Below are experts of layer 3 (counted from 0) of a mixture-of-experts language model. Rows are named router (the router's row for the expert), down (a neuron's output weights, with its number) and show model dimensions 128-191. Each number is 500 + 25 x the weight over its row's rms, rounded and kept within 0 to 999. Numbers have three digits each.
After each expert's rows: "raises" lists some tokens whose logits its average output raises strongly, later layers aside. This comes from a sample of Wikipedia text that the model never trained on.

# expert 17
router:480451511495503498537493445490474507492504486507532505536526497522510502479495504518523509481527473502468505448525488509505457483525544498434493494491491484494484501510535547467545485532514509
down0:516493486518513505507475514503515492511434535531480477488502470487505536472477508478471494477465489457528520500541501498491523530465525519566491501515525537521504513467504518485526543556489528
down1:525559520475510466511498507512514521507514533514497494500473474490497490544514492491527536483474544460493496506490509480506465479453459499521490524493488506521543524495526508458537493521523470
down2:515511479514500482463490515525463562536493519535500472469520539491476494517517497450467491479478465479516471490489534537480481524486488479514442563568483487521489503531504498477486531506469533
down3:503484468489543482501508536462532523488532520495533493463494536504511504495502511462536507529468476523515488492541514516498501495496516500500499508542497476458504479513506503515497481467524491
down4:530489497580521521487512528534511515514475515510456464456482477506498493531511490491520511433455504476516504498522449465527520494466508487505495521481517487484495456525478494476434537503527488
down5:486449508516510479495486515446527492511525572465501529500482495499493546500485516523464514468477512528536515514515516521501455493511508513543471503506532527495511495554491500541498505462512499
down6:468528474498467502467500526491477483466517539521545523480511514486462513485519504523519528533488471487503549527503503548506500523509513463511507509518509505488491493521511498499521490455483492
down7:514480465563442466555514477528511459536507518504516491449475554490525523473483482492513491514530476514448523510503516496520476485512473514511500508497496474508502481540528498519535467485507491
down8:515526491493485486515495490514488487516526514486462528477496492486552473518460499473458478494525454537509481500516482495502477545503459544507449499485527479508503503466502492476475510562516524
down9:496527476581478503506543479455518460485487487507528490505490529480497518468509483483508467492506531502491473508491512478521501494480522503492471473554521506466510466559495489478490520498525494
down10:516477521516517512501471482479516529498506519457518487518476520479485491517501557481514416515484524512508497537532492469505503476483482464549489481527454479524512465549508507523474474489511538
down11:510516544439546509492499480486468515524483529532547487484551506510535454532525469513484487497490500497510520461497491481500467518464544483477445542460528483512489492500515509491471508472482502
down12:502537454494494511529500525466493513491491483523510480530527533470475536506497503503520517498487517511507467507453484549481477484510470444497539535491497465512481506536474466494502511531487515
down13:531502524492499535496467484506515492540488534496508545479478512536541504495548509442514500517481544474504527466558505506489492490481519460498514469489471484502482501522476527491549500481482532
down14:518504509493526481522476451473516567494511489493517511460477489508533474467484481503493472506548485528488513432524488489500506504506478485519515530504537540520469507530495527533480508516501488
down15:491537457536478510463415490538509468450499546519474490506497463531503506500495490528518463466504563509491464501530505467535470513511477502460479530515529511510513497533474476487484510515486521
down16:448508492506519505472514487521475458472549511524470508444561488512488551466532488498514486508493546525462536477487454525505486522485519487516541527482450485502534517482514502505527480466509535
down17:496516496479474478501550463521519527496530497501548495517563480503488507524509514512501526524519530496459522481506514506436489480536498524492508451473485483470465496496522494500579507508481472
down18:456479465478506493506510471536434495487484500495542512514485505472500502478493494509521534508558471498499486466516477518458438468558538486528486507516485511528487511466496532520470506480486508
down19:524511513433472508476431498522479513517460532493501496432501482518517471517497457542508456445477488506530531526513490487502490517495502523516519508507495516497518513488535517457492514516497517
down20:512526517511475539506477471458468469532451511514482497511531498475532504478494467524510494480465505502445499467477486475519500521464509467487454471484518526500459492472489508466530525541505455
down21:468514503521494464485450488488492519500501537523529507520501514500523493538507486509488468488505485484503503504561445481550459499549466504498496532528468522481475480537498530518453525513517584
down22:481528511514509503512510483477505484476494495541526477508483499511473503484553459463448497463501472521526532506530497488475440522441526470512460502482504481538492500542484468492519489493473514
down23:503531492540531508524504463513509477520477467535471499507497498483491516494486522508509511498505483518510499505500473546551526493516524498497514454502520469471516510494528502519577488456525503
raises: "\")", "\"", "\".", "===", ".\"", " any"

# expert 16
router:503535511530478520486458515511535483481512506543501453479474471518519459479503501499517521516531516515494507512506492496479488505481492492516516507514502534493513510524508498509476552445513448
down0:466470561494450520495531523478470474492506475466458480516475519467492522520475464474503494485501508445544520515474469478545547459504488507461484555504481485493484455481474525503517502499541502
down1:546497471517533495482488514505516523501509485483523503517524481513464509507534482454509509495504482498478493492495522495473501538494513480495471510502447491504532496465515456460484487482515501
down2:516502498483481499514494483454498467511521478465529528514494474493476529519496505479485534541559548526480492515461476522497498450503512455557482532486477512530539513488493532528520491565526515
down3:455500439524506509478477496451481504499507487475527488532552475486521504524544521486494553538479504499494472489542533526551517489503497502498492468533484486503492538510502525485568493527507504
down4:519523486549450516487515553508477459479476480515476490523523498518510515453531479482469498510513508470464511496479485472523485495467509529508446467494515471485491510544497505517520528488496510
down5:504501516460515513489524526484499515474485481495476497509490485513520477533488452504463519555540533500531462468490513504467458502499478534470507459556479478489515509515483527476485505480532500
down6:501472450496482494467511498482530494505501443556560493545521497446497496527461487496492490515480505474512509520481533491472471490467510520508489465471475475512511537498531461565488515525446526
down7:491478492520492511493485488523509473509512489505495426496518461484498552496508504475511510514530519511502481483539538497522558466510485498503483505502484523532537501514516443471468491542496554
down8:508502524504523496488504533486501538511518532501472508536542500536554497501496485494522481540518508516511524491519466509515512475490504447494526512465481507500535523505485555550502500475505510
down9:492480493547485509495546483514463515499512506513559486475473463508491557518469467465514504471496488482513513474521482558483518495492494504527530498513492508478513512527499497547482528511491512
down10:497486485595507457512501473533502492513470518530503454467488493481460490481524547506504522478496473510466473483418497508449487504503454463457519549524484555499466526489539439519488490507495534
down11:523508540516540455439487467477515485499526483519524548480531512520522520514527505513522524520474511515523508516513513481531483458499498545491492472493510501481528495545528485547503538518524451
down12:458521472423472527532509535468493512510523511490477462473545465488499492490520481549503533531495501522521526525482470455508490460525524483502509487529501500467482475503498493445484490534500505
down13:507490523582473512521491550482495456525500487481481484502534518509531491517491469506539498463498500525504508550463551488482509507497505484524514512506492496518475457561506490486490471549527473
down14:526505531470498540535511519500516499502525533475521503461521472527485493463479478528504535507526491539463582507520501513517517511526483465483524491472498538488484488498493499482474482450498492
down15:523515487544531509473480495481521502508499507521575535518514527499486506522473549516536537482486488522529537485544504480530543453525465472458506470472521488521503503491503517464529486506521530
down16:505520477430498508500518493511484541525514509529492499535478509471461528481513457490510501511504499525478484483527465502548506540512453510460468496475531488499508469506437491485504471511450490
down17:514537498514504509530478535499510487488494547482492469498503465497575474469501461535459557537504510485538506547494511469457502489451513485569517509465485519490540521486516511532488540477486471
down18:540496518484531490543455479487491482509522474503531497475528504514509537474464479520485499440521480512543497495521503494451518503512511504512462493505491534487501502493498524493492497522491475
down19:521479497523491497513507517483493506522527504498512535543509501484496500517504520488524491524547531525490524495497494479480497500546502478477537495482536477497496516535441521543522541486468492
down20:470526474485517474536473496543508492526518530496540495500485539499453524527506483550480529489450489509492494503520534530529514497528542455526489523471501502509472480463520531531466488469475504
down21:464515505436495528535518497477504535477517496509467493538525510557481570510533494498474498498445500528505479470489519496484525525475509491478475477533493484500498477507523454486498461516494524
down22:527484513492501528507502463500469489518503504463491498519457457535478545535513516479506507477487504530483468526482531469506490482498457494534514482484492471483504498487511495491531524468480513
down23:548511475524520535478465502507549498487493520461477501554475485467475534459510526505491526532466498499490499498499464459457516522523482525457465509521511499478456520466514478482498511537492472
raises: "s", " &", ","

# expert 12
router:481519493532517540512522504518525499492495492474515500499544538506478474510504476476481490499516507505505476542503546486528486524506491502480485503488514465465477522474499458485490457543514541
down0:468526501461549508478471499524525468501511447512531513509483520492480497471500471533471450507508539456507481556538508472518549497514455492560486506497477520508520518476523503470474496501496524
down1:510497536534512546487521509539498470535528529478527525447482533555517480494501513487488475454508513484508457460450495489491510449504509497472475523475528495459510510517528465507506529446488532
down2:476504506526492487471541508514512492503529491513487492577546489502469465522440471507522493514468494511472530501527556459503504486506490521484477502476504488518555503482463501519460505485552490
down3:513505481538461483531498538492518467477497519488520496509499449477567478489464512505458502497522509512510477474479484504523492454518526511516499479533519514501522521499475495512524498480501542
down4:490518496450467494517513514481574494480494517482465482459483497520496462477508529476482512497537477501499521515487482479468484519478523529477513486490492545492531476514509515553477499517495463
down5:488526492530508516498536478471522528518501518485493513530540506461526487511514476460482543525501487511523469490470472471497510483492490543494505443505493495515511494554505521515553513456499457
down6:477498507521462473534511502532483513484478554549525491470497530542515477533477525520535478503493507522496526468519470491489516475510550503514506456488555495498467471539473517523509493521491474
down7:489454458511522494489443522540456520540500519483548508524512518485506506479482527478531509462514555476484470531501452543496525490533488498523508514516500526488481498470521496526497476500477536
down8:498545468519467524476518497480538530496490471437550467516530530494541485513487482491513530520531491538484517504439477526513507485486482511510483521472520489544483487500517544495550475502479506
down9:499512529520517513487471513508467495481474505507508498487496501506539495510484496490510472525513521500532490492499492477532526482508560476523529494527532473555486501464526528532488511467474530
down10:510508489473502499504495508517495587543506437495515522484508494507510546464492499431485534472487512484520503483497539529486530505521527481486471540459518525485530496498501482525487562515499483
down11:466481498507453464485478529502484540507482472489481563522516483533493501488514535517536522475509463528504531483480508539513471549478521501519500496501506508510487496515538496498510480541485557
down12:506431499449509466517540517524526489482487502532478477514515496537505473492511456500511483461487478443482505445456522535549515487501468526484487499489504515492512495498501521477485518499488496
down13:522481547448518507483458531496487514520529483520508526535508503491516503499479501462491484509546510497523489485518529511523460499492504522473470451488516494509459552532498506513463530473525506
down14:515501487538482476502510493468516514470485497524520430483508540499509481458460498478487498498529493481524468524497536500512472495515526504481482515568481479482453509545527522533455483471518528
down15:467508468532492492497480536539532511488497460552515507496473527469509510447514517507535556483487466498517515535467462501492513518506512493479466456513527517510527482488533514507459474520500460
down16:533450479454488479473500513487486470484520503458469484499525463486495516480485511531491481469463535492483513500532481509525480503542480489528494475560477471514478485463476456515460488526486530
down17:482497496497556505472568520482514521537503499520553512500491537503561486479480507483443493467534494485502509510490483472513447534525517515536463486481456511492497551449490493486524492479504507
down18:495494494500482539474510501468526505481525528502483507480525531504522480559538511484477434539516516497514503490502497444507473485497499514490499551525530509565495498464500486506467499480477543
down19:485485517502537483451512479521502479563516499519492510538511459530485494501536553467508507482490463488472437467498457569512522515505478492494454520532482507509519520543513458594512521500510498
down20:439534462514515518527494518471556500505512489483500482506496485531499533509513502483465534495516486538519483534542512515552443552539517508518536517529500504453492522495527476511497471509464497
down21:473526530460504474513464524531498495490490501536505486522520470495517482534533551491466493485508494447469485526516512477501492526487461501485515512461487518463471478496462479463446510488475511
down22:529477525498523511522533421486517523482497487555526520493505463474499510465524508534494484519487520542481518482506487449495535503482508533519461468453527495515448473536513498504472523539515483
down23:504514504570451483514493530467468503545500479513509496517482460510492494503443495495492529518522458489509507509446544507513504472517455550523514485508531518489502506472496530502531479474518507
raises: ",", " in", " Rangers"

# expert 9
router:491514496524522516493459540511527448524482501535535496521536505494536481515545504491533495506505500530497508492517524535507517512496474509513524498516532498513485490509504527464495515522532468
down0:496498491512535475510501534488519483460509501516473497498474497541519475532480464473511471508466521496496523487496540466525512486523474457520480512539509481490512493512522504491483500526478549
down1:457503523496526483523477518519508519467453469544488450498476534542441500500529490501521478487494519504496457531499511493462517524466468530500491509524475533490458456532516476501493510494524501
down2:519472506522486497483498495484482504488522507471476490503450487508544462482505506495439506527488517451471504475516508483467506450531512554475449518518478491540487512522511484577499481421478494
down3:471494504427526516497469470491513473482500514478493510507537477533489486460508516520490501490493521525495470484471531497502510521476470527505539468468518493539466504474487511428465518534495500
down4:494512525446498473517494507504504490499478497506525511495487495534478514494487488488464497491523467502486461503512481494462573501493499520462445509523527457498485521554490514529447515502484496
down5:514530512500506482499492500478494534533491470461522469481496498450532503481510454491493521481495504508476458517509491488482520483559523496514522519539502496518506495520552493484512503512501470
down6:496525530556516511463526499537435481475501524501473554517487475487528473512503479457514567485494500492458539506519480498486504498550476526531441507504525532480516496466525527516458484485518471
down7:540500509538515508537497532483487480495529494499495533446547490484495519476524503499482531501548499476523556526534500528477540508516523467480532454499482504495485516475513514506536488505462499
down8:501514468512509514540511498505521505464462507443514467503523520507486523517533536515460455497494506501497484514495521515547517483493464503493499525518474504502490491510505484454464485560484468
down9:505498525461502496500500530484447506475516483469472467464485520551493496547468514453506466514533477469523488452492499487542466542519519489479497453525499503504495476480487478509517509471509529
down10:562488508513519509525507485479495474551531491527492470531534487553482459452499500505535527525473470480479526507501486501508459528534489482509553473530496496523494526549464515476562488482505522
down11:513504462484517461487475528488506505493487477534453519487502463457514492492500497491453489495495535506523487532515524537502516496502482487498471520519534534499478434483513524501514506481439501
down12:548504535452487464479469460533492523459456497477488495491542508521467540495454511536499489461510515502487501539517524519492476525486501502504519489489500499479488495465482509470466502487499539
down13:523501542486492512486475510510511484500472502482463485528509531511495500517492489513478503498502474492479478484469486475491534471519476488443508523497480465555519486521493494534525500498489454
down14:494475487546500496470497432513504478500507541497499538517533484523516488426515462510470487492505505448510526497514480511507506461532482523554509487525450520479536485508512535488536492506472477
down15:516468523494528540525459512500520480528538536480481477485494497530500476511516504513485482465510514471525462522508507524499543523481494515489507474503493479504524470499494527466442487465464518
down16:548488474521540475492518459526488514534513493481505543501458484453468463514505498489498494519524516469492498513453452507514512504493482461479490529482495468511508483556465488517473516496514512
down17:444527497517523446479482493546476492526509507512531478515521487480486495489522524535531522532505506500485477503521487515481553515505470516529512528531502507491516471526528453516503516519471533
down18:519510475511460464462516516503464515483448461498461485482452495498471490507483499497501485515486523466507547473496442491508509505462513505447490510463464454496468482513476507521505525493479487
down19:504479524513503464515529470508472499491473499436520478554501474480474510518509500472523542515493498517499482518559473533464546508490475507465519516487494519468509491501426497460547454485513468
down20:493496498451478502486524474482531517487550488525497497501549486535492544490504504485481520488523510466482501478522516499530550491498516477482533516479485477498478470454530484522508493509541500
down21:525525469528491511516514477474508503517552485476486497500494460492484512495469515511518488522492511495525454493480543502533489497477505530487527500510509491517557491561524498514502516508461541
down22:489528486472526473528437526478527560506463494504493474510503465495506473545506546460500493490448512513494486504514529539497516504526484486521493502502483485505499502505539523511504524512498526
down23:474488511508553493531508492485518538545537523508469509493508442480475470462526513517460469518512549528492483507450493489470497500500515483494473510490499488489546468487481513443507493490436493
raises: " called", " himself", " that"

# expert 4
router:451515532472501495494479486547568507509489514540479513520493487505503501502456509504541494521501517524525495528505464546529501500460481537505494496487490468499541521504525501483521517539498491
down0:514499499533470534455497540550537482458518508508534455477522543527481449491511506457491465484531530478480486550510508497480484490509465487508510498519515513476524456473487496527523550457506496
down1:503497521515475521509495547564527516520513501536480509529526509513518471537475521488461470535551497454530491488499505505501491506480493464552480524508495484445501497477486499507518435484485496
down2:537496455511547498491487528495483506533459537480475482501465510516480523469555423521528471490513511507531512504483516475506513481510511508482461508489469515500457514495433533497443524512463551
down3:505471514449522484447482493513497493487453527502505483483519507462510520528476514492522511459470495465476488499527536477531529564489497496452474490512481459484489503503517514471435527491515486
down4:486496493504446506523510481477485497527508534489514485499460479495554476534490459461512485498541489525519513483465489476498501499484502506479506523506484419496564526511527527475494483483513479
down5:467489451452498474510511481553546503522505526489526469483499541485476520509460514538493462497459512507476492463469485540547492521543477526499506487483531522523526545541461515521497487473503478
down6:490529510528476476491575509518442514507497471520529504488522501544466483521496481475501466455459517496481503536473480524501480490504540470492525512521454514473527461518479509548514493481491510
down7:509500479451524526506446485504504501468505454459489499514532500481507549511528488514474522446484497501545518505504494510499499479512471520443493482522473481537499497489503521492501513519519520
down8:548497491546481499469480522482523531487488521479507473558513485541497513509585523479475505475476476472497546505490507475513490517547540485537497541511499478506478508524516463523485552474501542
down9:485521520520511521524503518551526507485485507517487488467512526492505520516475516505502493524514545487516482466451526463510544524473471501510494526533475442503486486498495456500525503493506494
down10:516534528487474493425518481503499474508475526500460476511493569483491489478506483542507499487488533535454506488491498509514503510504490481526552476509483519500499482459498517481482486528497489
down11:482507483488526472475508513462534501509463489487516546494511516481503492516507482502483507528526477478503472523451477530511508497498492482484523487517494520524532487482520486492548546535502508
down12:502508457509533505496468483475517506515511448508509507508489503481486481462473493444466532500495491484540459484486557519515466478469490449487494515553531508535507517495505493511520503480547483
down13:504445517520476519532506514517455491485479496509451513469485494529494488474521506510466503482501484534502486541511483457497499516546546509549488466487471529508485528464535513541501444526482452
down14:520492491526487525464456499510528499511460492485468473487498462470503446519525530556432507456509478518501455453436499545511513534473499522499528499502502563457483519509487476449523539512521518
down15:506508507522497527519494508508470494491464475481516480478486478515546498494482495465489539481530503513497507474456489497488529484450477540504438509483469537512481490497499487539536464490451499
down16:532480499504497487458528474454498482520498498528541511510486535489513492475543504503468499478519503496512513493517541449479489510489476486503531503547514453523471449485482514436533479482492520
down17:504512465513504499508527506437475502495507512470524497504495548517498475499511535481513482517531492516502503489496519496495513484505475505539526493512535495518524468454537465525479467503502528
down18:507521527458520530497500508515473514525511489517493489560511464482498474487465505527484475502481516533508475521463497534506506475501535514512466492516517497510511511538476491463501506477543465
down19:482488498510476532509517489511420531473480505505478475456468488491506533491462449492505455503504519552514539496522473476532494484501511495510497502547485477528491482478480509511506524477520508
down20:532532482555503507515494508476538519507524482491497548527497484516475529504472484524521522540476502490459503480441543500485464461517492494514467452443434484506461487481486519503503483525504476
down21:507487496490512477460484535478468490500529512494470551483502494522503508498479503547496468507505500484478535526524499450458487511570493521521467568527444500487542506483522487531526492491525463
down22:511492528477528513485507559507454494471521510474518487506445496538497527492476511514489489496482518485516487497524487468469526522497547527486486445487516516490502479469491475452486497516484486
down23:496507497512467461547486523496542521474461491501506463457529500502466492506483498489528560529494465471519532513486501521493446528499463544488547501483520523507500508509523489526511502496513530
raises: " voyage", " after", "lock"

# expert 7
router:518510491519483485501532509496473495487513515486464516531475476521486543490486495544461501464460523489539469538488508478494534438492461485531475520534494493513485451462486490509498508515526488
down0:506517518440514452454494509514524536495480464517501505486467520482504498519469469507491436506493485454476445475500487491504499524514462528482505495555488502514526543540510491487510487535525523
down1:504537486484456467492478544490517483475508480493485516541542487452481470448554552493522490440509558515484524536502467510475503520518516464511472484526493551498517513465512451457509475496492482
down2:511464518456524490510494507520511485477512492515527485512505542513484495459494460499505500477544527533481501551501495510493475517474476529534491558505453512457526488479464456490496493522492526
down3:480515518497470528535522515506485547492523506481538509493521540431494528539537474486482522507478527520525488523483477544533483467484508474532506528509482490461484500531508512508523457497556480
down4:510490491516517494473514501498510431474467504492508447464514477481465554497501510536457535491490520496511528493494479454464498503472502467471526515476503520471479469489498509471502501569521477
down5:474490514461557484520490475497503545459477527562484473523520532502496523505493491513495520491559523493499499515459476499542486485495530507495465538484437534478494463487476490512475498551481541
down6:531514488431504508507508500494433471468502547542506542467521496493499508484490465521496489518467528506502538541515535513509526519485536497563517500478483517459515521485564496453509517474492489
down7:497474473486509556524501485490499491522507497533474513443476518496505508494456497512449502510505460493462555483493509471524509544530470525474523540494468473519486488517526521510518488498517469
down8:520481514563506469517485446521486467458493550478506487522518523511512494436492460553466479496494493463579525493506455443474491530498505465482549502510488493496486540520492513491495507551493503
down9:522462483508518474497498530507487492469483518514478522474517544487517516469517472521539487455495480512472522488455451471488491514496510508469457487508498538477474518497441495454474548466543504
down10:495507479487488464500481522511499514515514539519482531540532417498469511464556476475422507477534487490490518493518495481471560491491487538530520468490496527509511497514507503509520490497532472
down11:526484499503483486501521499521456497530504498540533517507500497483531448452493515500504513504492563454455500535491494524473486455484478516486558518494505519452488431443474520480508543478496502
down12:471514471458504515520526482532482472528476489484517472511475505502528490459516467506467548471468528514487524480491524511526497551496465467493537523521481526480546494524476472544523512513483497
down13:532501514527477511528525533460497508512469503504489523514538492527532528499490472497500491518496502494487449497513487488495485556442497462508504507483507518486467532495487477534545509471548490
down14:486489461469456501486469513504507508478504555490491528525496492481494490487501529569469451550487512474513500478513522479467544512461482479496507484452504449500538504489522506447465477531544499
down15:465507521543447510513503519516523487483513474451478514510536509489488477495469478536498506507455516543520544496458545505502530475488500504462471520460508501541526505499523489540456511526469489
down16:503501473525516502528463495475501511513474470543502498490472517479521501496498502495513482497528515493490519513510501442505441487507514493511499458502531464513528507499457506524515484500550476
down17:488531489455448474506506548499548493500513491462456527469511504465484543505540529475496538506505514513518496501479494489501512493499485503500521479489513503534486479501490508478510468532478483
down18:452513490520495514479495513489530467499495503543548493519518492516497491491536534487510455499538525536472536500523481541500535543491451484477492495486490499496532505560527481450534495531512488
down19:480489498511495511481480535478502538480474483469516440512490528503478497538486475522529505537554467497494512491475492496473513456536505499517509521474548518513454487477479539469485471512544537
down20:485527487465462526512524485423481534518472487482506499492518514464533456487493490510519501485517514514533519461514458501504472505503495495492526510524498497506469531497491520524502482485487516
down21:476477443541455480455513513470511517556522518470518466503490534440539510491484491488503483507535481470533533465491465515507479484512497484488499490497508520531512520453500495519503507474550507
down22:524470462531542478531478515495493518555470498529496477538524509457518517498495506501517520488486482495509503543522480449513502483482510519516524527491534465485493488488502472500531521516509476
down23:500511478397525502457536487462515506499510487477545493538543472472471504462535503471515542503500510515494501488506498560485462473535507481506535495518492492506507486498474476497508456500491474
raises: " —", " –", " to", " or", " (", ","

# expert 22
router:508523466499494512476501479518486492508543502475504496502437495438514491505520506497482512509487521466515521485477468507498496469544535497544464496476469503484509542538447512499511512491483472
down0:533486470521471448521495470467562518527514510506490548498493510468491521503524499465481508506502479481492503503533505503481537509474509489514476469530552493492492487528549529510500488477459443
down1:559498527497504493530475546532495492497517502514529493487538533494502491517536518496474532478518549465487481495509504523500459509515496492487508492483515516521507491476491498483520486476502516
down2:464547541525515485532465513463517515508535475487482512505498474503521475482534531490508527524489501557506504517510497488490488526452507441469536471514512451514521520499503482520540491440493479
down3:477465504527519513488518529467516499492541526524521488553505512477507496534495479518490501499532502487573480472563528552491537511492479495525509527440492498452458472451530461485466490489466485
down4:543484503467486480479557509499484526493513539489510492546485476559513514452461508489495462482529503508505512507487472500460491543517501488541482521523538510525528500528493498495508458507471516
down5:506481494458545484516519481476503562527520484536505507504503492499505492473465487471520493505498478523501504469519523487502526484492501478509503481511494473491551495459479497488507445538477519
down6:479528534508524540494528498524496526545513466499506490489536523516531478541538546482516510448561506489475506467472500535533539496530495525465458515498478466482502505521509512529505510480529464
down7:474478486482513452491538500474523558482528488517508491491503555494488488472499516541498509476506476495493540461453478503475491495537522508502534526476511503496509502462523493490463487521493491
down8:471521487517480516462506506509474494479471497535512482516549504479507470525523511478488513457455491488505509479491501519477516472536532537520529530545493491498511477494553504551538468475556506
down9:513509523517480526521526444498500466492498524552506525475464510478531523528488505533487453485499496486482531485483507480434539475492487512451491511488466497531504510470501505440508464479476535
down10:491526494481508537568509491448523474521509553503459543510533477501497486509484514514505512497503472470521495510506506490453569491491504508501515454446496437491463470557495538495564501441525520
down11:521531533512453532490523483511511531475499490469514441484533490481516530509498506453468460566528501491521558510496503503507479513510506477479518488502517495451501484531487469494547507496490503
down12:494485487487536510456495535549500527470524509536554479472499499498470480505518476531509544476481526486523532504529542529525507464528516449530452518514507509470521482510543526503496474527492504
down13:475508472473518532472497483500469485529539472484509481548465456506543502478435460468530499524525497516499522522510491489517508511514478494517477511496484493484487470547469481493536504494472451
down14:482512490541498502494517480487500477493518482454473485456489507529488491478489516531526488509507483513530536513499476526513473479542455469523511512507541482472473501538512511573553483504507511
down15:473528505454486516436466537486477486535490509486536501519479463448482472522528506536453493504528516483527496508522515445524486493499545506477532554509466502539479471467504536510458494518443482
down16:504526515519546496522516490516461479484505449478492524492491487512514493506496458512487473463494456478501525535498535491535496451522523500511507504533473516431490492541525512528466479545451536
down17:446512511512478504543492467496498490487480491480504488468439498484482490488487485503477519504501495469525465495499485535503553512491510562530501504507496523488508526490507506471506524478483462
down18:462474514486477501512487501489481520512487534497547567479503498559538465509525504487478490501517529518476456519521511498509477528535507494509570506485480494482515511502507515480518495493498532
down19:503570503493494511512479519466486521495514531479525488518488499507525512465485508470531516488468481457496523544481484461495522494487515510518497506541482521527497505531505491537538474514500462
down20:538477453528479495546499535501482459500490469531487481479462505489525476483495511524481542457527475520518464496512514466471468537504508516465525499491450502500518510476485488528500514488515536
down21:540524509507476491439505460478540505496469454518481476479503471513479499505488494479503488498492514446499532464501494485487455503555465549471534496471548496512507528503482531521497531507496469
down22:486497463450473475509463549531497526517517474459498520493508560481482480514445502513520541527490467472538555526521475469519466503488478489533520517466518475548497507502474498489538474479485526
down23:528463547476480438500512486463497489497498515500516488504495465498496484554494503481506429485515446519473476474470484476480523481539481490528519497517494539454504510483472506494529486520532489
raises: "\n", "cra", " and", ","

# expert 5
router:539505512487472508475539453521503520482527527461431511519464484487458533487488499509503547520483516529487467513459474483506498449467497466513490497516503529489540511511504528503519507532520461
down0:466519489496549535508470489444477505480517513500449504485501530474481502517516483468450477504505529520502548495480522457455512496517526541468514512469513521499500504517474492499477539503487497
down1:554499477571468475468532509474470466487521531510491484492481479488503519511476476501472468514537519482477531490436470503501501481522473529469513529480472506507495514537497498505502504534504521
down2:502508490515492499527492485504525500525486481482532508527512475478468490492513498477505535471515469485505504516496503527523489503482504492513532495504517469502472532503495543547538523517478497
down3:484483494492519514485501440518484494528505515464501528477546479483494537475478506537512468563489482523497501469514494519489478520477482483527496537471486485516551492526486497458447518518509511
down4:514492537488528489505517515461479478474514502503520480503512464509452442517500489464506521509475503484479485493412469492472517445478490509560453517525477517492505464507483512501508499457503488
down5:517458554511495468522457505446518460461491519541511504507470489482537529458458565508496495498495508506504487477491485472470532499449532499500493484526517491510477518485468464537501528503510483
down6:527505499535488475497544503497496516480498541472516529506523499525535492502455521501502502530493480484521509563493500498472514490482447536447483538500508528559517532481522524510513534538483499
down7:486460535500481498505504496492505521497478481434443505509506491489464497488480475530471494516522536463484486564475455492471533503509452518508481446515472500528483501504468499513480513483505461
down8:451501500448501492494497457486517526491502485500514477526489492502501477495486517489507529480541557486493485502522486494569499537528496501480463467526527490497499533498498530486484475491475488
down9:503508520489468532542542505475484484496489513497516504479448547487468506496482511522496458516499500519499528518508529496555510509460497511460474423516496463493496521504477520486536485460518495
down10:493526525449509523501495451494488511490560544510514483510496491515475553503545475523490456507493509470461484471487517509548466525493528499485559498524512538552517433510513489460445506516514527
down11:465503514455532497467504495536505460484504496491508456483451481566500501483486488498533487473494504503503480493497494491492449509523467522573478520510510517506507500465544415487483502534493507
down12:480506483480484551501499515538534475531465497509475496517547500541515488488512483539511530510543515488514510491468510522508545531496484528496480505481499481515492516532498518513507510480470510
down13:523510538537506525503519467522523510505485509454512529473481506525466540519512460499504477525535504502481498476469524479509522489448552474499493509507503520462509488466486517498505537482510515
down14:492547506527476502541559526492467523485510456524546487527461506477462498497450518497522562465523458492465489508480509505490519492482478504504515470507491486492472464520509489488545513465481496
down15:505482499535516501498445489497462497517531463493549491479474499484557486489568470441490497498498480458502519562491496509533480477520512491494527529530500514519515448506446516523564473455490489
down16:487516471462500492504477476463507518486558496482531495540475495526503511564454439512493530483529523519491498494505476512501454498523505491544462553520482447498492504490513535505482432515474533
down17:503497499523503535447459490517522445497509491507493499484486472465474525549512529532466508493499525497455480477531489499483506511534510456524503504496476514476515513459493511503522508478484477
down18:514503485559505473493516467486515513483467522531502491469509485486492455494507501514547519503499484486508557478460494543526506531506481494480445483488514511509445504470561518526506544443498492
down19:504474494467499482511473522460474498538495514509500508525541548526506471465523510534534529486507509530451479499487509472494463503506495491492529530521528482519464481455476495467511490512469511
down20:504523483504466484482500494534519522471486528533485552495468488481473480476475461491521472467515486511503510526447511503508490471546497491490513534490514506496545510552556494521472499523485543
down21:515471473499495498497542484513490473473497521455487476497528475452490493509524501493505525449481535534488442535491542516518487514490530485502484508508496510500510467513520464486468485465496474
down22:477508470455510527418499538531526511501529444500501496482504467530495498506487511500501493492514502493516464520547554549525477539483507488523513508493485490464525535504539511496464509530515463
down23:508493549550496464469522484483512462499474469472502459514466471533496470494508498484525549481470471478503477539511497488474501502491492519474514507511463496487477530492466505522508475495534448
raises: "ur", "ent", "shire"